config.yaml
num_hidden_layers: 12
hidden_size: 192
n_experts: 8
experts_per_token: 2
d_expert: 96
d_shared_expert: 0
hidden_act: "drelu"
moe_layers: [1, 2, 3, 4, 5, 6, 7, 8, 9, 10, 11]
router_score: "softmax"
normalize_top_k: true
routed_scale: 1.0
balance_loss: 0.00223
balance_bias: false
init_std_router: 0.00606
lr_router: 0.000754
vocab_size: 32000
norm: "rmsnorm"
norm_eps: 1e-06
tie_word_embeddings: false
optimizer: "muon_variant"
learning_rate: 0.00248
beta1: 0.95
max_grad_norm: 2.0
batch_tokens: 65536
max_seq_len: 512
train_tokens: 261000000
max_steps: 3983
dataset: "wikipedia_en"
Below are experts of layer 6 (counted from 0) of a mixture-of-experts language model. Rows are named router (the router's row for the expert), gate (a neuron's input weights, with its number), up (a neuron's input weights, with its number) and show model dimensions 0-191. Each number is 128 + 24 x the weight over its row's rms, rounded and kept within 0 to 255.
After each expert's rows: "gets" lists some tokens that make up at least twice as much of what it gets as of all text. This comes from a sample of Wikipedia text that the model never trained on. Tokens count by the router's weight.

# expert 0
router [150 116 176 161 116 137 124 142 147 136 143 111 105 160 131  89 119 142 146 136 141  96 139 136 122 137  95 145 125 144 128 160 175 137 121 123  91 152 141  91 120 132  98 131 128 136 122 153 145 116 127  96 133 144 147  77 144 149 102 103 121 114 132 146 138 105 106 132 150 120 126 157  91  99 124 123  91 124 197 128 141  90 121 129 117 110 135  96  97 142  53 119 121 103 120 156  94 162 105 125 149 149 137 128 108  94  85 142 122 141 126 111 173 119 163  83  86  87 114 108 132 120  91 118 112 144 170 134 139 108 152 130 118 107 218 145 147 172 135 131 112 170 103 128 109 156 129 130 101 111 190 163 123 122 103 121 129 117 131 115 110  82 165  94 121 150 143 120 129 105 150 140 133 106 142 137  80 109 121 115 167  98 125 126 141 148 123 106  93 127 124 110]
gate0 [146 109 104 159 117 142 112 174 161 136 149 136 136 142 100  77 155 132 206 101 134  93 119 110  97 145 129 145 148 143 152 118 157 110  99 159 137 145 126 101 143  95 110 101 141 135 130 140 151 124 147 113 112 121 145  89 135 146 151 149 157 138 139 130 129 122 162 146 131 175 125 136 116 162 140  83 168 139 171 138 118 163 147 180 115  93 107 108 173 151  99 105 162 126 104 149 106 163 160 130 146 113 120 121 119 110  97 100 115 122 145  99 160 117 121 104 148 127  92 154 132  91 130 145 129 110 153 132 138 133 101 105 126 167 133 101 143 125  87  96 118 172 148 117 128 156 108 134 115 148 133 135 103 122 146 131 115 139 132 110 133 147 136 104  85 195 183  94 117 151  85 155 145 122 113 132 131 110 142 139 142 104  82  87 118  66 128 133 119 158 110 128]
up0 [122  77 138 149 104 141  97 130 110 123 111 119 139 120 123 115 119 165 135 106 129 146 130 135 114 177 127 103 130 155 146 146 118 113 122 157 148 113 121 120 141  99  97 160 106 141 109 126 131 130 119 113 140 144 136 146 132 157  67 127 132 149  92 138 152 124 144 135 145 151 183 140 154 143 132 141 123 117 127 112 144 104 174 138 148 120  73  82 119 110 167 138 197 113 117 155 140 121 122 130 120 112 107 115 124 145 100  96 121  83 181 128 152 178 130 171 156 138 107 127 162 123 108 139 160 102 111 146 100 122  86 104 121 123 107  90 153 143 100  47 149 130 142 143 107 109  95 133  98 137 151 126 132  96 160 118 147 119 123 124  93 131 105  97 143 173 110 133  96 119 177 135 102  92 147  97 118  84 117 115 128 130 134  95 111 142 105 136 119 170  95 179]
gate1 [146 142 127 117 146 116 106 124 109 156 118  94 167 131 104 149 126 122 145 134 149  96  82  70 141 128 135 125 170  72  97  49 119 105 130 142 140 140 140 171  94 105 121 123 161 124 146 137 116 161 102 155 121  81 136 117 164 138 112 131  93 158 108 151 125 112 149 125 125 100 148  94 110 152 124 150 162  91 154 124 121 131 113 117 103 141 110 122 126 148 141 141 115 148 155 133 143 155  80 175 135 145 141 147 116 136 109 140 115 139 141 138 149 125 139 119 170 124  81 142 111 110 135 137 107 120 134 126 161  90 116 162 144 129 133 127 138 147  79 110 157 101 125 147  71 119 148 159 144 107 132 173 178 130 100 136 151 147 121 116 130 138 138 130  96 157 138  70 188 149 119 130  91 119 120 138 128 176 113 138 178 100 155 152 129 115 177 121 133 103 144 120]
up1 [114 130 143 124 148 137 122  71 125 132 120  89  98  91 113 115 133 104 138 148 160  88 163 154 127 129  92 138 110 130 112 146 107  81 158 126 117 128 136 122 114 122 106 121 134  98 124 177 125 149 145 154 135 107 198 139 115 158 111 191 129 133  87  91 146 111 152 145 157  93 141  66 117 140 132 117 124 140 123 122 130 161 139 132 102  83 113 121 107 142 112 145 115 118 170 133 114 115 172 124 126 141 159 182  61 144 138 124 102 112 151 127 114 130 133 171 133 158 155 178 101 149 107 103 140 132 157 140 149 136 111 145 142 115  75 145 124 106 142  88 170 143 111 108 111 134 125 143 133 141 131 122 152 126  95 144 164 100 139 127  88  82 135 139 111 157  97 132 124 127 118 122 121 127  87 109 133 111  92 107 141 152 132 174 123 100 162 168 102 138 158 122]
gate2 [158 139 113 133 144 131 160 134 140 139 117 142 154 106 131 118 152 134 113 172 126 161 137 102  93 114 166 122 114  65 102 134 130 164 112  93 151 134 139 110  94 116 145 118 141  95 166 115 175 130 111 131 101 145 152 123  72 154 123 129 161 132 131 134 131  96 133 130 189 154 144 125 105 137 101 137 160 134 170  84 110 144 108 109 151  82 168 143 132 121 114 168 106 153 131 165 105 104 156 116 144 113  96 115 133 121  78 112 121 113 142 161 152  84 112 176 134 113 107 152 126  73 167 152 123 143 124 168 104 153 120 131 148 138 133 134 129 142 114 122 137  94  96  81 108 122 184 154  90 122 120 136  96 104 158 152 147 102 135 151 192 106 135 134 134 179 157 150 127 152 158 105 102  93 113 130 110 121 113 109 114 128 118 105 120 134 113 131 129 140 120 149]
up2 [169 114 179  92 149 110 143 147 170 135 128 171 135 120 120  96 122 140 150 118 142 145 132 115 109 159  68 117 103 134 128 114 149 148 106 114 128 149 152 125 107 145 109 102 179 136 123 154 147 101 115  90 109 153 178  83 105  98 166 133 129 138  77 131 102 107 113 135 154 184 106 144 141 100 111  85 117 121 126  62 168 114 120 101  84  99 143 111 128 134 100 125 102 133 140 104 113 157  94  92 104 103 154 131 139 131 138  91 110 145 157  66 144 105 125 100 145 146 129 125 100 121 165  85 129 141 107 126 158 156 135 144 165 108 161 151 144  96 171 147 162 145 123 116  92 118 146 113 112 129 139 139 119 153 141 113 145 104 114 112  86 126 133 127  97  95 123 146 115 136 167 123 115 121 131 136 121 141 129 112 133 146 127 149 124 173 115 129 134  68 137 122]
gets: " |", "\n", ".", ";", "-", ")"

# expert 2
router [ 86 136  94 121 171 141  98 141 151 125 140 135 157 178 118 163 118 138 131 132  81 116 158 162 159 144 119  95 127 153 141  89 108 127 141 140 155 129 156 160 163  96 151 164 128 134 117 131 133 121 153 121 117 105 105 130 119 145 109 158 141  65 135 134 151 109 135 104 130 123 146  87  98 120 158 118 156 160 120 148 125 116 129  99 117 119 166 152 147  99 123 157 132 144 150  98 108 126 131 131 118 129 129 134 144 104  68  82 164 117 141 142  99 108 147 133 126 143 109 116 108  94 181 183  91 100 114 104 114 131 103 124 109 166 109  95 124 148 126  94 104 149 138  74 117 163 121 176 129 136  96 148 140 159 150 124 149 121 114 125 127 165 163 133 150  97 150 148 182 141 152 115 140 117 140 158 161 170 182 137 134 142 125 155 148 106 134 111 107 139 153  89]
gate11 [113  97 171 120 165 115 121 133 104 108 151 118 209 140 134 140 127 144 110 109 131  51 129 132 135 166 100 106 129 180 148 116  97 118 118 145 111 113 164 131 123 111 151 152 107 106 114 123  77 134 142 124 116  92 127 110 131 134 107 125 145 124 121 121 151 117 146  96 153  95 145 136 128  83 165 155 117 145 106 148 151 138 129 112 117 107 121 110  81  92 104 101 124  87 110 116 143 124 130 129 164 118 100 121 141 116 157 132  83 150 135 134  74 147 175 155 136 101  95 128 180 167 157 129 132 130 152 122 115 124 117 123 128 162 117 117 102  91 105  79 136 151 132 138 155 136 123 115 118  97  96  93 147 130 140 162 106 131 109  74 117 137 187 132 173 140 127 150 112 113 125 106 129  93 102 155 135 136 162 129  78 108 135 151 141 146 142 129 164 102 140 118]
up11 [119 122 123 184 146  99 164 136 135 107 153 107 144 137 138  86 141 131 118 108 140 104 103 114 159 202 107 146 175 128 115 132 131 123 129 119 148  74 110 123 159  99 148 136 137 118 134 141 131 120 140 140  98 113 126 164 193 141 123 124 112 140 152 113 174 136 137 144 109 169  91 138 117 131 119 151 140 127 127 114 119  80 146 142 131 144 104 137 145 139 140 127 180 115 150 118 147 134 116 139 130 123 125 124 127 142 118 144 116 145 136 114 118 142  95 147 137 130 134 150 173 149 148 161 130  87 121 149 120  89 108 109 140 106  79 146 136 124  88 132 120 163 102 100  94 200 152 154 161 133  86 106 131 157 154 118 144  68 150 100  80 108 143 112 112 139 117 162 139 115 106 173 138 117 100  71 124 176 115 141 122 130  98 151 163 155 116 109 130 139 122 180]
gate12 [133 174 122 120 169 106 110 171 119 122 139 144 114 102 151 130 143 154 138 112 130 126 101 166 124  93 141 129 135 133 126 136 131 138 121 114 184  78  99 124 165 122 128 127 137 127 144 155 131 139 103 155 131 111  96  94 189 189 103 120 107 143 128  88 126 140 139 134 112  90  98 126 101 142 137 124 120 131 128 138 156 108 121 116 121 122 156  99 125 118 108 156 144  68 142 117 128 141 135 109 125 128  98 133  84 130  95 103 110 159 146  55 138 102  91 164 146 112 100  78 119 122 128 152 101 106 160 140 121 133 124 107 157 123 127 127 142 135 167 126 123 116 119  97 105 136 112 115 120 166 117  84 113 142 114 148 125 114 164 106 132 187 121 134  95 140 104 120 123 154 118  73  89 140 113 103 171 104 156 187 146 147 130 102 181 153 133 113 137 150 168  99]
up12 [121 126 105 153 171  73 134 122 137 146 131  93 153 112  97  88 133 126 101 117 133 101 142 158 102 130 112 129  99 151 107  69 102 138 139  85 174 127 164 128 120 143 132 156 138 150 125 153 131 107 145 108 168 119 113 158  99  98 149 143 131 131 118 108 109  98 146 113 130 159 136 167 115 185 117 146 143 106 129  97 125 105 153 143 137 144 117 142  94 140 134 119 118 145  98 107 120  93 135 118 141  97 130 112 177 123 169  91 164 147 143 112  92 108 145  97 145 141 117  98 146 137 160 149 134 161 158 175 131 114  94 107 136 144  95  82 111 160 117 142 163 121  96 149 104 107 140 145  87 103  92 161 145 105 104 141 120 132  68 118 126 142  90 142 122 132 137 128 151 101 145 138 130 179 102  93 116 123 142 153 145 122 110 147 147  95 107 149 117 153  62 117]
gate13 [102 160 122 128 117 157 140 125 146 126 141 131  90 131 101 133 105 116 116 114 120 165 140 134 143  90 130 108 119 111 118 134 166 129 136 121 141  98 190  99 114 129 134 148 146 107 110 143 103 136 142 110 178 141 171  86 107 111  97  81 206 160  85 116 158 137 118 144 138 158 127 136 149 122 138 108 115 163 138 109 103 105 121  92  89  95 116 132  89 100 103 120 177 128  99 109 143 124 127 136 133 108 152 181 147 144 164  94 120 163 103  71  96 138 152 165 169 108 109 117 119 105 110 108 146 123 124 135 135 120 161 138 127 139 147 114 140 176 127  96 147 137 148 114 124 101 151 116 173 132 128 112  72 107 135 103 132 121 169 154 131  95 104 133 109 143 149 148 118 136 150 144 154 122 185  91 128 126 114 121 107 143 143 149 114 139 131 131 149 153 178  92]
up13 [119 134 141 130 148 142  85 122 119 171 142 141 115 125  91 158 133 127 112 110  86 101 141 131 129 134  96 165 126 122 161 103 141  99 123 143 147 158 155 147  79 133 107 141 138 150 106  85  97 160 111 117 140 135 170 125 136 136  87 113  90  85 130  89 139  27 126 126 109 138 137 120 164 110 137 146 114 126 143 139 125 112 144 179 105 156 122 199 148 118 130 158  92 116 164 153 140 134 119 111 123 131 146 107  94 128 128 111 154 118 160 108 111  76  95 108 117 109 140 133 149 109 128 182 129 139 157 143 139 175 102 133 138 126 114 111 122  90 110 124 133 104 112 165 137 111 112 150  94 148 121  93 181 160 140 131 130 117 119 124 127 130 146 138 143 174 113  87 126 111 117  74 114 142 126 147 164 140 142 147 114 131 108 127 169 141 115  81 106 115 119 118]
gets: " the", " and", " a", " of", " to", " for"

# expert 5
router [150  91 169 135 110 156  99 100 112 106 138 165 130 112  45 137 145 116 146 130 122 137 134 101 129 113 155 123 145 118 100 140 116 105  89 135 137 115 136 140 137 156 124 103 132 130 147 137 144 191 150 110 108 152 167 130 156 120 102 126 106 126 152 117 115  63 145 120 112 151 135 153 142 138 119 149 103 161  86 132 112 181  94 129 127 110 160 145 108 139 136 108 116 138 140 134 159 120 189 134 106 135 135 154 111 138 165 120 115  77 147 102 143  91 112 128 101  97  98  65  80 114 105 140 163 102 176  77 108 149 108 161  99 117 140 167 110  99 104 134 125 127 112 174 145 115 128 170 136 126 124  94 139 149 123 115 140 160 126 101 151 129 143 115 121 154 124 142 156  94  94 132 109 129  86  91 119 121 123 124 131 157 119 153 128 122 135 135  97 138 124 165]
gate22 [118 162 131 140 123 146 120 131 162  85 119 131 170 114  79 105 117 146 108 201 108 108 172 122 131 110 154 145 148 149 144 161 134 127 118 171 125 137 123 126 182 122 109 158 127 139 154 112 131 111  91 130 158 146 120 128 130 112 103 121 165 144 118 176 103 104 123 128 114 120 128 112 176 100 141  99 107 140 182 128 128 101 131 128 149 127  87 131 105 129 112 112 149 117 123 166 123 133 136 195 146 156 136 118 139 155 128 127 144 136 124 122 149  93 116 118 123 127 143  83 178 153 157 123 145 130 117 104 141  90 133 140 115  94 115 123  88 159 129  97 133 133 129 116 136 142 137 167 142  91 129 132 158 126 136 136 152 144 102 177 128 126 129 149 145 116 200 119 122 167  76 157  86 130 166 140  83 117 140  81 155  93 153 145 118 115 104 101 103  91 142 107]
up22 [135 151 108 156 126 144  84 156 150 153 111 150 165 109 105  74 110 144 105 165 102 143 229 111 101 125 127 123 162 142 141 125 142 113 180 109  86 130 148  93 132 178 173 126  94 112 119 134 153 104 115 118 103 167 146 134 138 129 136 113 118 134 146 113 132 103 157 130 138 167 100  99 119 113  95 137 113 147  92 134  79 138 110 106 114 135  99 166 119 114 107 105 134 117 131  89 148 109 128  96 134 113 113 107 119 138 145 129 146 108 131  74 108  80 149 129  81 138 117 154 111  94 111 133 105 152 117 135 120 177  94 135 158 118 142 141 127 156 124 146 131 148 173 122 112 191 124 127 134 171 114 134  95 115 105 140 140 152 138 162 160  97 119 115 120 140 108 105 135 131 118 109 130 138 113  91 126 127 155 117 103 119 130 115 120 131 163 123 118 142 101 183]
gate23 [136 102 131 134 117 130 124  93 125  66 110 107 101 124 105 128 131  87 177 123 134 156 153 168 160 101 130 156 157 107 125 177 126 135 105  97 104 128 171 148 102  99 152 132  99 127  88 127 151 126 118  95 102 150  96 147 112 147 102 161 140 144  98 181 129 109 135 145 161 182 105  89 160 130 123 136 124 117 135 143 143 120 118 141 113 160 131 138 153 126 123 104 135 151 123 136 167 133 121 166 104 136 131 146 176 139  98 117 147 123 171 103 141 123 147 115 105 162 110 105 106 125 154 103  96 127 135  85 113 167  95 119 145 124 147 137 112  80 124 130 108 146 137 120  91 158  93 129  90  89 134 145  91 120 100 161 131 146  89 113 111  88 184 130 147 105  99 112 125 173 116 124  99 118 156 103 126 114 149 173  89 130 124 142 138  91 102 123 135 142 157 102]
up23 [179 101 149 110 138 136 175 143 137 118 133 108 149 139 141 124 137 167 176 101 116 111 149 115 126 126 118 142  96 141 137 116 118 116 112  90 105 104 140 133 170 123  99 123 134 164 133 130 122  95 141 114 135 150 141  79 131  92 105 104 122 104 155 110 154 147 118 115 111 129 159 107 110  75 123 151 114 160  89 176 111 153 134 133 182 124 130 140 114 155 111 105  90 144 105  82  89 122 128 128 131 133 123 108 154 160 122 105  89 121  77 158 139 106 118  82 124 113 123 126 128 131  79 136 132 160 104 161 108  92 153 119 122 147 120 123 155 137 159 184 119 111 156 120 137 150 141 192 156 138 115 122 129 154 145  79 125 122 139 166 161 128 138 102 106 135 106 105 175  89 125 111 172 150 116 175 103 156 126 113 108 145 148 108 124 115 129 158 140 152  88 155]
gate24 [122 115 157 122 160 137 114 100 105  80 143 140 188 113 128 108 145 103 118 137 134 107 127 105 141 152 131 126 101 125 146 147 136 102 135 134 128 117 127 107 124 193 130 145 111 142 143 113 117 119 101 142 123 154  94 165 121 139 125 128 142 109 170 107 141  88 139 137 102 160 121  66 109 130 116 117  98 138 113 163  91 168 145 128 133 163 143 133 108 156  98  99 134 161 113 124  92  86 146 125 164 117 159 115  87 114 117 119 132 166 156 132 137 130 113 148 176  84 130  87 118 140 102 130  92 162 105 132 119 143 128 124 130  91 159 106 128  84  86  94 150 152  97 106 130 127  95 130 179 133 151 176 183 132 117 142 142  89 162 116 129 129 125 111  68 149 139 154 170 120 158 114 107 115  64 115 131 125 122 119 130  90 134 133 110 147 140 139 102 115 153 100]
up24 [152 142 156 120 175 114 150 165  95 129 138 120 130 145 133 119 120 137 128 135 141 158 177 143 164 144 126 158 137 141 112 135 116 120 137 129 169 135 123 149  84 128 132 110 115 145 196 145 124 117 175  55 119 137 150 112 151 146  96  90  97 127 163 127 123 127 139 156 147 109 114 154 140 117 122 128 159 112  99 131 116 131  95 170 103 137 156  98 137 121  95 151 123 121  94 153 116 127 106  98 123 179 123 178 118  79 118 136  90 102  84 122 128 143 124 133  73 119 131 158  67  99 105 137 123 118 106 120 141 133 144 145 125 111 113 167 131 143 127 157 114 112 128 120 125 105 148 140 129 113 130 123 103  92 142 129 144  92 170 106 155 110 123 160 145 121 145 117 174  51  90  92  89  96 119 112 102 110 120 154 131 163 130 136 139 131 144 119 146  80 139 117]
gets: "\n", "|", ".", " that", "==", " to"

# expert 7
router [141 121  94 126 118 126 145 154 127 130 115 119 127  83 131 132 121 166 102 115 111  90 141 144 134 106 122 148 110 111 134 129 168 107 111  80 153 112  95  91 103 141 129 137 140 121 126 151 110 103 125 144  52 150 147 145 143  88 153 150 147 170 151  86  85 150 150 122 149 101 149 119 134 142 138  98 155 110 115  98 101 112 120 110 137 148 162  99 132 153 156 142 104 113 156  95 144 125 118 125 139 133  91 135 135 165 124 138  54 163  96 123 106 126 108 159 109 156 103 144 146 117 135 127 141 153 102 109 144  86 130 115 133 121  99  92  96 122 121 134 140 136 140 121 139  95 108 136 158 160 100  94  73 131 150 101 158 104 146 144 157 187 158 124 103  87 165 159  60 157 116 125 107 119 145 120 164 134 138 119  95 127 159 120 142 139 122 128  80 124 130  93]
gate11 [119  94 126 128 140 164  92 143 122 109 107  65 146 159  76 113 153 136 144  86 116  97 105 140 107 125  86 124 110 125 126 142 171 100 107  99 141 132 141 137  91  87 126 113 139 102 172 145 123 128 108 120 118 137 125 124  99 103 143 159 151 135 104 151 140 124  87 138 106 149 156 150 103 116 141 141 122 143 127 139 101 106 143 132 119 143  99 117  87 155 137 138 126 108 118 135 171 116 119 134  76 134 106 110 112 182 119 109 108 136  63 159 113 135 147 100 152 140 121 130 131 122 100 151 114 117 158  96 134 137 150 139 165 124 110 108  89  81 167 149 174 131 116 151 101 118 123 120 116 163 139 130 149 158 107 110 180 133 184 109 166  89  90 153 129 140 138 112  95 177 133  85 117 137 135 157 129 106 137 117 130  60 117 134 133 161 157 114 139 151 133 135]
up11 [ 93 120 132 121 130 148 134 131 149 179 132 141 153 137 116 117 121 173  89 163 126 107 122 175 131 148 185  96 102 113 134 140 147 123 116 110 176 135 119 136 124 160 135 113 144 144  96 136 134 164 109 137 140 146 127  56 129 117 108 175 115 154  89 123 138 144 112 122 114 152 135 140 131 149 127 109 147 141  86 148 133 151 170 172 144 113  95 131  69 162 132 102 126  97 143 114 115 120 134  94 128 124 141 133 154 182  92 146  87 117 117 122 172 136 148 131 110 121  87 133  90 107 136 139 170 108 133 121 141 124 133 139 105 115 108  92 129  82 104 119 127 162 140 146 143 115  87  63 113 145 157 133 102 119 130 154 143 160 158 148 110 141 156 162 155 126 126 137 143 125 124 151 119 183 137 132  85 163 124  76 110 108 126 123 103 134 175 165 139 133 140 123]
gate12 [115 117 148 106 131 163 152 117 120 148 112  84 113 130 112 111 183  80 133 133 125 135 174 141 135 119 111  99 108 106  86 169 153 146 112 129 172 123 146  92 136  60 147 122 155 178 149 124  97 132 155 133  92 112 138  69 109 133 137 112 132  96 109 132 124 148 148 129  94 133 156 152 109 112 135 147 145 154 131 161 122 120 122  93 118 159 170 116 148 131 102 123 117 119 136  91 143 149 134  70 121 109  92 119 184 140  99 161 112 141 184 138 146 150 131 141 129 145 152 136 112  97 137  88 109 137 132 145 117 124 111 176 144 125 159 113 129 129 128 153 121 165 109 110 158 128  81 111 116 133  86 110 119 120 147 129 107 106 112 124 110  63 151  94 104 125  84 116 117 120  92 130  99  69 145 111 123 130 156 168 109 120 125 118 116 120 115 116 153 143 101 125]
up12 [ 89 129 114 119  79 110 131  65 147 148 168 142 111 108 109 130 162 140 101 107 116 153 158 136 152 124 109 140 102 120  68 205 104 165 106 127 114 137 121 120 135 147 114 114  97 132 125 121 137 147 129 109 140  93 134 132  91 123 154 140 131 122  79 149  93 133 128 144 164 126 158  91 110 131 160 133 180 109  91 107 121 163 145 106  97 122 126 133 140 133 153 113 147 119  99 134 180 163 111  81 120 150 112 103 179 118 141 147 132 167 153 131 121 136 106 128  74 116 131 138 123 112 130 130 124 100 128 107 108 149  92 118 164 146 168 112 129 115 129 155  99 134 116 138 137 132 117 119 120 110 128 157 133 117 156 149 151 140 134  50 139 108 186 142 130 119  91 121 139 139 140 143 115 125  95  89 152 123 124 152 154 152 112  93  77 150 139 168 119 114 145 137]
gate13 [163  85 158 131 111 116 146 136  74 159 154 103 107 107 155 157  86  81 136 129 134 103 112 162 116 109 141  81 120 121 122 125 123 135 118 119 106 129 143 121 168 132 147 107 115 114 137 125 138 116 141 141 108 116 138  99 111 139 159 148 127 120 117 126 131 140 115 165 179 108 116 116  81 109 160  95 125 119 164 172 161 128  85 130 132 117 119 100 148 110 108 134 126 126 126 109 117 127 137 134 137 129 114 151 110 114 121 102 136 137 130 101 102 167 103 115 175 107 124 148 132 110 115 115 106 133 122 149  78 123 108 115 147 167 147 162 120 135 134  63 147 135 187 135 157 174 143 144 114  86 152 122 127 138 182 109  91 130 153 128 151 160 156 179 131 128 171 129 159 122 138 100 151 130 154 138 167 116 114 156 143  93 104  91 158  89 128 162  55 122 124 107]
up13 [132 134 156 134 116 131 106 106 100 149 175 130 101 111 124 123 125 185 141 152 156 139 171 140 127  97  80 105 133 124 139 139 130 136 154 129 126 106 133  97  66 143 155  97 133 155 117 139 155 137 124 132  84 107 179 132 140 102 119  81 115 130 117 116  96 125 161 151 103 118 145 147 173  90 129 134 129 116 139 115  99 174 117 104 125 128 162 163 114 131 132 161 108 144 123 141 133 109 138 156 157 119 108 100 123 139 128 127 164 154 121 107 160 146 155 164  96 158 115  98 119 167 110 161  89 137 140  69 120 126 115 108 122 113 132 154  70  74 120 137 125 115 161 127 117 173 132 165 164 163 117 127 147 108 135 154 120 116 115  88 139 122 156  91 154  63 127 110 118 130 103 104 137 145 130  66 127 156 119  88 136 123 120 145 145 123 110  90 119 120 110 104]
gets: ",", " in", ":", " of", " –", " as"

# expert 6
router [147 128 114  74 100  78 136 101 102 125  91 171 128 128 130  83 137 124 145 127 153 150 142 137 112 106 141 124 134 109 162 125 118 138 141 144 124 129 115 147 123 130 123 110 128 132 132 129 135 163 152 126 196 126 175 128 120 156 124  94 131 113 100 133 161 166 119 139 135 188 135  89 135 131  81 112 120 126 130 144 154 162 126 157 148 204 140 115 138 134 134 122 171 163  77 145 121 103 122 132 141 107 136  51 145 130 174 141 139 144  98 124 205 159 127 103 131 135 169 154 122 117 101 132 142 103 129 121 107 139 104 137 123  94 127 122 145 122 140 121 154  90 125 109 127 142 138 118 110 122 164 166 183 126 123 141  90 143 117 175 128 153 135 141 118 135 118 117 143 132 120 146 133 125 127 161 134 134  89  99  96 130 136 110 101 171 106 151 183 110 139 107]
gate11 [128  99 140 100 132 133 112 128 115  96  81 101 124 105 104 105 165  94 144 111 129 117 132 138 111 137 125 123  82  96 155 123  96 146 188 111 143 124 127 153  87  76 129 142  99  79 124 157 145  81 123 106 123 130 172 132 179 142  98 151 119 142  97 150 142 144 117 121 134 108  77 129 162 112 150 149 134 106 123 118  92 123  74 119 103 138 167 129 138 118 173 107 104 113 128  99 148 114 137 138 168 152 105 150 132 111 126  74 159 133 161 113 158 115 113 144 106 115 123 134 119 136  96  88 107 151 115 114 112 140 107 113 155 117  62 140 108 125 122 134 119 100 113 128 127 173  94 123 129 110 167 147 113 134 166 129 133 120 118 122 110  92 200 181 100 117  98 127 114 163 104 100 144  83 120 109 122 137 119 156 123 120 117 124 131 129 123 145 164 143 121 103]
up11 [124 108 169 144 146 139 144 122  96 131 129 106 162 138 101 141 100 135 136 138 157 181 174  95 112 114 131 129 112 145 149 104 133 140 149 144 160 149 145 154 115  60 116 132 144 174 141 109 137 142 166 107 187 131 130 119 137 106  97 171 135 101 141 154 101 107 122 182  97  98 143 120  92 136 131 109 134 127 153 166 159  99 151 110 137 132 121 127 108 161 168 122 140 157 105 120 145 123 157 127  97 141 163 155 164  87 135 130  95 114 109  88 122 133 129 135 113 146 173 188 119 116 121 139 190 100  92 111 142 150 140 146  88 114 152 112 129 153 143  90 136 152 160 107  93 103 164 124 108 137 145 119 154  89 172 134 139 129 113 136 168 150 182 119 110 100  95 125 138 141 148 112 123 149 122 102 100 156 123 142 134 147  98 155 133  98 126 130 123 138 128 135]
gate12 [106 144 128 115 149  75  62 106 168 132 123 132 158 174  98 132 140 148 142 132 134 150 116 107 113 125 131 137 138 109 156 139 131 141 128 138 117 115  91 163 115 139 123 110 132 115 174 144 104 123 124  86 136 115 128 144 140 143 143 150 139 131  88 122 134 142 127 141 149 100 143  91 133 141 154 101 167 150  82 143 133 114 111 103 109 106 151  91 141 158  98 125 141 128  86 137 114 118 139 120  78 131 121 182 103 140 110 157 105 150 106  79 106 115 141 143  99 118 125 130 103 133 128 159  92 150 144 111 131 105 114 149 174  80  81 100 142 119 126 162  74  48 129  97 105 137 116 134 121 148 135 146 150 130 109 146 113 100 115 171 134 152 134 181 143 146 104 153  96  95 111 103 125 128 105 146  69 135 168 150 140 127 113 123  95 115 155 116 168 148 135 114]
up12 [155 113 115 118 111 154 163 110 129 110 131 139 126 149 117  93 155 180 167 136  84 133 116 116  54 139 112 121 131 115 143 103 170 159 154  96  83 112 136 129  96 161  83 107 138  95 138 169 105  94 124 142 112 122 147  75 123 140 149 139 147 129 108  98 130  91 121 146 186 159 121 156 146 117  93 139 107 130 108 117 118 122  94 145 152 131 133 153 108 110 129 103 162 123 118 134 143  72 119 120 116 116 127 146 159  90 124 156  95 115 141 111 129 115 132 138 128 130 117 154 134  71 139 115 145 126 145 142 136 116 146 130  90  90 107 145 112 101 153 146 124 135 140 118  90 147 121 159  45 162 157 116 141 142 131 122 104 124 181 111 147 138 131  80 138 167  92 143 140 121 115  92 115 113 151 135 140 122  93 134  96  99 143 125 144 154  98 111 106 139 160 118]
gate13 [143 123  97 126 138 105 113 147 123 134 137 149 121 110 127 121 103 106 137  99 114 119 158 111 123 120 115 132 127 127 117 134 154 145 194  96 112 151 107 100 147 115 131 114 116 118 113 141 136 107 153 133 136  89 112  94 148 146 123 139 147 100 172 128 134 100 128 120 117 152 114 165 132 166 109 140 114 170 150 153 125 161 130 111 156 151 126 143 126 125 112 140 126 148 130 102 119 109  56 157 113 150 136 127 120 167 137 123 133 164 166 133 147 108 140 177 123 108 136 119 105 114 119 149 119 158 108 135 188 143 155 129  93 106  72 189 167 114  85 154 113 135  90  80 140 125 115 126 109 145 150  93 150 103 128 121 166 125  90  93 106 132 174 137 144 130 175 100 108 100 113 145 146 151  75 171 101 188  80 133 158 126 137 104 150 127 151 154 112 113 132  86]
up13 [120 140 137 100  97 106  97  87 115 170 151  90 114  94 110 120 134 116 134 138 144 147 145 113 110 149 127 138 114 131 133 118 111  97  80 125 124 158  85 110 133 104 116 136 118 156 158 127 142 119 120 126 137 118 125 142 144 134 133 119 152 145 122 125 158  90 131 100 110 153 115  94 145 154 123 149 102 127 121 119 143 143  80 105 130 159 112 149 142  89 126  94 118 122 110 101 193 147 108  64 151 121 127 125 135 160 178 172 102 143  75 116 135  88 111 155 152 127  96 146 108 136 125  99 132 149 145 137  91 103 120 137 162 116 120 125  80  56 123 124  77  87  72 123  86 131 139 105 156 128 111  95 139 136 110 158 109  89 127 137 132  86 145 127 145 129 105 144 118 113 147  92 135 148 167 132  85 125 151  99 129  82 135 174 127 104 125 152 145 153 127 139]
gets: " (", " ", " was", " is", " \"", " were"